{"d_model": 256, "lr_router": 0.000636, "n_kv_head": 2, "qk_norm": false, "attn_scale": 0.0884, "parallel_block": false, "init": "normal", "init_std_down": 0.0, "optimizer": "adamw", "beta1": 0.9, "weight_decay": 0.16, "warmup_steps": 223, "schedule": "cos"}
Below are experts of layer 6 (counted from 0) of a mixture-of-experts language model. Rows are named router (the router's row for the expert) and show model dimensions 128-255. Each number is 128 + 32 x the weight over its row's rms, rounded and kept within 0 to 255. Numbers have three digits each.
After each expert's rows: "mostly gets" lists some tokens that are sent to it at least half of the time. This comes from a sample of Wikipedia text that the model never trained on.

# expert 4
router:092124092149152113075137155104152131167125170103121104116123097161133099124140098070117129120172225077129110180157042130109113095096104090077230095144175088177142149176093118130105160125149074124133141119162099128145141138165154151090122123073143140151159095105153135197129112119064169090152153160070152116161132115101152165140167135098171125109116050082065127140111132079109107145124
mostly gets: " pm", "″", " kg", " |", " passenger", " Squadron"

# expert 72
router:126126079124100135148233117125138186151114147125102070144132091140126152104128079120106123116200197108153186158146067126121100076069052192117124155128124122129161198092071086155119149142152126145095097076142084162085132150156137163072131135049113130096111094140160131125153095091071159116142125165101116135127128133058167173174157157138188150133085077062099133143149122097106167158092
mostly gets: "J", "X", "SR", "B", "T", "V"

# expert 67
router:081109100094116131124204123175203127184115148108115130122165158143163176127159125091143155115151198086122138177185102119102167065063099189054146099149138093166166119156111092127137138118136089071105159121123134065149104153161130147087144110089103127127090137129144105155149085098090165113117139139113141178100117126078171103132179166131156143103135114097120109176081124113118107161142
mostly gets: " ==", " ===", " Animali", "Species", " =", " Insecta"

# expert 11
router:086161099128131117151158100126171159149072155108120078093161081156130095123166094110072122147146136075127128161112075027135104085114088150072174125105150143094169132133085162182122172110113112164095158086180095191119101147160184152088151125100106138128136111130140161176171116108124151086130145162066103126092120113132152075120152101137170129103147090142091165199088103144119133126099
mostly gets: " his", " second", " her", " last", " third", " their"

# expert 31
router:093153105145131122103148151101167139191098180093136095136082104143149112142136053134095118143143215134106143161136032115132159093096119149064140127140178104153144125131073094116099173193123127160135090133146103108133156163168153121099152104101164129124155115137124174212116108075105173098100129192049152140124117123095130151179133168103153139104119089101103097156129105117082130174121
mostly gets: " Pts", " GF", "‍–‍", " GA", " —", " GD"

# expert 20
router:053102135130181104156183129120156143160132098114109086128147135224140121155150128171094128109166159096105160130127112078120159050056067142085117166107128092128134139131139147122144191204084109159101119096108103157098181159108098168098156171074161193148115099133107134111109049079081140075130138134116135075138121194088119113175187170160193149081174147114078141160106134101105168120143
mostly gets: "Com", "with", "quest", "Se", "ap", "Gls"

# expert 66
router:127115115101132103104150158139161118146087133134155105103101123118155148160097088086134102137139163068106115150144045121116117093089163150092166150118125094137115125169086122143082138164113114129112156070111112170125129135136182165081138095127122136139106149164136122187139100176103149104195082158071143154116122111124171097174136167129100122159134102108111132118142111079080142184184
mostly gets: " film", " album", " series", " song", " book", " video"

# expert 10
router:125161089139163086131145127117186147154137159104093108114131099097151137095189065079112176107168131119164134178144074083135131069095099167057153061151116089138114179090065105114151165133097119110131131157132108129138154186143141136103142143095119170101111129134159083150137132129128140118114145166111161148112130101087189144128164111136158137177106085112094137165153133122109111130118
mostly gets: " director", "ative", " author", " politician", " writer", "matic"

# expert 39
router:132138076106105075139168125080157168126125139099108069136089092152139095111149114124080123080167227099144113144128076102095160135098099134108176090139125100168163127120042095138134153134169133147090080128120076124127150167193162135055159135084120173140142093119159136173135109088069137079141112155084126133121162096074148191134134155127168149121095105055088126165158101112091121167120
mostly gets: " GBR", " ITA", " Votes", "EL", "EN", " FRA"

# expert 9
router:126169093145118119092190116125122155160123150158106126085129108120180138106085123142129124121146164122148140105186097093116116114000095083113170117075137068114138147152108109145167127150123081136147095081162097127107096153167125142078123133102055110128178146132128139176111059108121195113082190158099116135128129107080125172142174124161135123141118102105117114119152152133062106116114
mostly gets: " Ko", " Ba", " Ka", "ü", "uk", "ä"

# expert 65
router:085121135139172110080137149104136136196088165100080137128144099163125150170092131130121157129114157129156083127170069088128123104019125123112136103112118096130156099153070133100124153098136127139094161114083092092082156148153155117133160097120081139151130122153161162175119133162084143095186106152088113167114096109124117147191139153148141169088119120100095165153136179126053180126152
mostly gets: "il", "ana", "ra", "ara", "aya", "ron"

# expert 71
router:108172133097068125098142172148190174177131118090104042116104140150192136158095094102097132134146147097157154128145082081141168115137124125079165094100063117169166138147092154186133143145090075134163129129125097142119122177132181191100140098118115146078105114107123136119143099116111165062103181126092095148126131122120144105186115099087156131174084114048134132141090145128109160114138
mostly gets: " when", " but", " while", " until", " then", " However"

# expert 6
router:123133147135125074078169134094162157184120137135113060096148125141196161187145053134122137102129140110149157125128080058153072089068074163081189122099122106160097170126134148129113159114134081132120155150146131156085109105117151188132174138123105174130108153124119140130108122145115193078111168129074156105168115103135139096177132160140195153136124083091132119103130129122115130119133
mostly gets: "|", "\".", ".\"", ").", "He", "\n"

# expert 62
router:099117125124114152102122124147198159148094139098107049129160099198154171139156112120088182138169173126108114126164099077118155073147174173112160102112107095146160143171069143139167197163111077150103157105166061104138110132114119126111146149106092147139147146109116120177134098129064168086177155184088130120181125153127108123162118165137177152147115049109107154161112158092084145177127
mostly gets: " including", " to", " into", " and", " against", " without"

# expert 3
router:126104059139153126120184149187182096157134147067106080097145167121137188124109059054113142118137144061132149144130121104107120121127138092058189113122197132075123125119069145132082172172123110124135125096127113113128182151150113157097119185088090156128160115122154114151138130148091103087116143203120156136168141107129102133182165152170174146144153070114138115205090127156058127161108
mostly gets: "Billboard", " Best", " Albums", " du", " Top", " Prime"

# expert 52
router:091143080140158127126132091155219150189060187104086051081133107120162130163151096122089112120152173082143092170125057092153086047115095148090160118134119098080159132164115143135157210165148156173152148129141072089093096142139166139130127090123125181144154120106125168169140144138108211122130096179100155134173125136091113123171130161119175117141075090130103167197139143128072148144116
mostly gets: " over", " south", " around", " near", " across", " along"

# expert 13
router:102137092170089078085186136120168180149115186114143086108164140123166178114111071068113153104135182108174151149171054111156136083105106137101151167126087115141159151109090137123114147147165118098095165121126095077162129106115134134057141098106131132144151106133120154174140108151054135103153164228131195110146115087098136126120161185093232161150113060123082164115152152138127126147188
mostly gets: " vocals", " ​(", " *", " bass", " →", " guitar"

# expert 73
router:111106066122135086093186114117169159122132139119133089102158120137161132132105065104113154087172204115193139144171095145146149103086136104088186135144168096179122120125061134143123205152095091123099168105160109154129131138150196134108148123047111136102148118119113129159126119125050160056137149198103188143154144153114121144166131153103208151139125090096074160105132150130086099126142
mostly gets: " Nominated", " resigned", " |", " minister", "}$", "$$"

# expert 42
router:128097077128107126109183087091188105167109149073079089140129084146163132124199108178104106144182163118154116194176090050147088075108100199057143087113143077106154124147069137153141196160085077171149129103129098126129132149137122140136141130086138136139102165128130134188094139168112178090076126164104099091092125124110154157154145147159131164128103101076100144164100135148138178158142
mostly gets: " had", " have", " has", " million", " having", " many"

# expert 70
router:108095072099129141101133130166208151196084129118084071103118111138164076181140073115131129152128143120151157115135095064139095087117071125108135143162155078135110143158109164127153162141120084169129071172181148138106165163115208161115174157131115153176130125132119091112100091137136196093153217175102160143177117139106119130175148147148160123156098083071117103138126131131082145109098
mostly gets: " public", "|---|---|---|", " Public", " during", "In", " National"

# expert 8
router:132085124096115162141169106158143144150117133116168096129138126138143133092127124109099171102108140157152110119178103066141185072085171163066173119116099074142115174114081074191160157140105075113134131151108121111128165124113133173114085139088132136163181117118137154145082053105075133106100172228114159108136110149105162145182120160105133159102143128120070115188127121116072102096121
mostly gets: " where", " because", " if", " after", " following", " when"

# expert 64
router:108115155115070123126162146112174161126072123156140085136108109061196149122128107113101159136150183097158107133177093149138142090107079107093168090139102071129127170186103118077149153109141079101097119111138093133104133142104133123044121157102121165126152105153089159129105108141111169101136143229140136111126133133048141166183151109123215149108132128085069154119142176149094107163119
mostly gets: "(\\", "born", "ي", " &", " (", "),"

# expert 38
router:069104121103117121096194150135141158172097138127124096105105112106184111171103114117129157132135173131143097133134101045157160107014094106093138125146135086111145139160082119137181208178083118140144092159119149128123123122134097174123124088140124081138120166139101122183093081144133157064121166160079146146185131133104168171135131137141150158188119077089150123117114126104026173122106
mostly gets: " Jack", " Ger", " Mark", " Dan", " Bir", " Ken"

# expert 25
router:134114129128119117114162125109147101133087155170128082117129116101140162130097100138108163107154204061147129129200073087121104141054139161075129121129175102125124151137112158118170147137113114117045181138100135142146163140119136148054148135059163177159132161135084122186078086167103158122127137212112126116129118110092148109130163159108123174133128130128032132166110138116056117157176
mostly gets: " Coordinates", " Website", " Genre", " Species", " Occupation", " Label"

# expert 55
router:119124129082117144118120141119143123161062142158119097132110113094157151139166061093125163094174156102147148145132090090099092064039112148112148125069159101162136151122079121138178164153089109142055155119131100139094154150186159143068165160124119173091093123126158167183143091145111168125132124145134152106189130128101169123170149129126161162118118113069146119099171120149094145151170
mostly gets: " ==", ".", " ===", "\".", ").", ".\""

# expert 43
router:102133043131150140117177119134248175132100106140112084106127124140166132147155100113119154167165123095143167151166081115123127062119135178061178144114116038205150159163135095171119194124114133138083173101148111111130112128123152140123181146099070174155155062123149098134106094107112132067159148157094141151095125128071157153158153116115176146118126118090078132110117121087086142124126
mostly gets: " the", "The", " largest", " an", "www", " another"

# expert 58
router:155084163100153082111163096086131119164127142084140080120124136145156135146125109174102164088145166093110111148152075103094147113050113192084170084118128099168124145160071103146153144169131102145099143108081084129139126124119152138099122117082143172137131088147127098188140093121084163048159107139070147143147131164127128167158205172108154100123159118129140149133079116112092153129123
mostly gets: "mathb", " engine", " site", " degree", " structure", " reason"

# expert 35
router:121115140130111114117188148152169108131120127112099100090100136159139165156116111118144104126144179067162128139128075108098171110050082169085163155123141117163123114138073111148195140164174066163108174133127114151148107135106145130110105108105131168123168160121110089170129090127112140059154157189114147129139160124126072089177183181107126094169123146105117148099124174105066170161124
mostly gets: " form", " report", " cover", " sign", " broadcast", " control"

# expert 7
router:088153145082195157085133159102157109151092144109085067091144121156188131180158084116131113179159137038131109089109087080146109086087110166085203113072123113128155148153096168136184184163106085139114159151130162135123138119126114140148132101106140165101091114143143115161103074147091145079109156133066182130152113133135169133182113113146168139149128060133148137128155162101134193108159
mostly gets: " \"", "\".", ".\"", " “", "whose", " we"

# expert 30
router:076115148138116080086151139097156132163068163081122087124130126158135101173087086131063164087162149095156104119160109084105177094088128147038178091136113121145164147157138139157198159160110145135125154140120112125123164166121157107131158125090118105108086080142138187183107065105081152075111113179106205092146125140097088119191109125121125113155118114145123149185101202090078155096146
mostly gets: " them", " they", " often", " we", " together", " instead"

# expert 78
router:125110066139123078127208102144217145156112173079106099117147117128168169107103092163096168108155174089133101152165076028098111084133107147104145123087169132137137165123065161148151163151132098160101155100135097125103158132126135135115148149066131150100161119121146113202105113085102146126140119166117167130114137098104126123175141194112179151157142093105119166150137146125084154173149
mostly gets: " eight", "1", "2", " eleven"

# expert 32
router:096147102144156139099192161116179146139101129114131076117075137137173100154128072125086145139132169126137163120147060139116172124038131162121191113154146089141152150123118118120115159168142104140135122128134113137148149119159165118082137100105127149135161093129134111173122112100058163031124163221053178165152133099135127136153153141112162138114146102063090126148127110110107169128168
mostly gets: " Qualification", " −", " —"

# expert 27
router:065087089120086123129180155138193197129110168145104048114170098082167157128149117121120139113174184131139150125182062114149142121077121159063181136107161122124143150134141133120164147116141124089097149150150137127135141119116154167070170162077099139124125131122092131193101057137089126112115182145080160112131093143075197137138170151143141168110140128082130147124121127060101116161117
mostly gets: " =", " Coordinates", "This", "rthropoda", " classification", "Location"

# expert 69
router:135128116100144139123113113114176179173063138117170043093108117133119139129110042147130130111107155129149143099123122041150142050138098128116138121134157102116107135173067139129122143145177128143090190125189095122118121134178168161114161112061069176128164141112096151164129144129064156075145151170095186156164110160072134113146137177123197117140085062141106135143128151125065161136119
mostly gets: " on", " for", " in", " during", " between", "On"

# expert 77
router:073127091103112132130193117117163153156117108112096114102064093133120120164168105147068161136130153088102105126139101122154190112107138109116203137132149108159132146149106127126168148136091128156113094129094120170137159153158127171080141149112123142099141102110108121162090086130064146069133140168092198139160102089056111157206171213165137119128118091108107120125113141136063144101135
mostly gets: " FW", " MF", "@", " pm", "Born", " Turnout"

# expert 41
router:113106162131127189103158143114158143132118099091099062108104154142212146167117109130092153192136138086147137107104081062133129079079099159097209108110119083118111142155090132184137170180106084166128117163144122184130150134115104159139138132109168174113190117096114109174059028099104166068110157195112156131109134142101114134180148129147176176114156145097116123136094154119089151152104
mostly gets: "See", " However", " if", " should", " although", " While"

# expert 61
router:063160072133117134079191128101143167109103156097091111124124071082132156114120086046161131167151182125141077155154106056158165125061120075104170122114115124094125163177055115127151172141118068124056099134170120162138118151163138138081131148099113142109171120132099154180100081132106121073115172167122166115141136072098114204145169158128164124115108101103144111106137110147063129159119
mostly gets: " David", " Robert", " Richard", " Thomas", " Daniel", " Mike"

# expert 59
router:120153080126143067076167102136134150166113133159097103113139127148126117110133120095113185156137174114147124166185076098153138125024118100126155071093110111134142144139067091101116158127089063143083138130154118123110115126165171153067181166126125149102160161131154097187101110165133141095135157144065104118176124127074127151118134125136158178168094106072111141110115105105069107143178
mostly gets: " John", " David", " George", " Robert", " Michael", " William"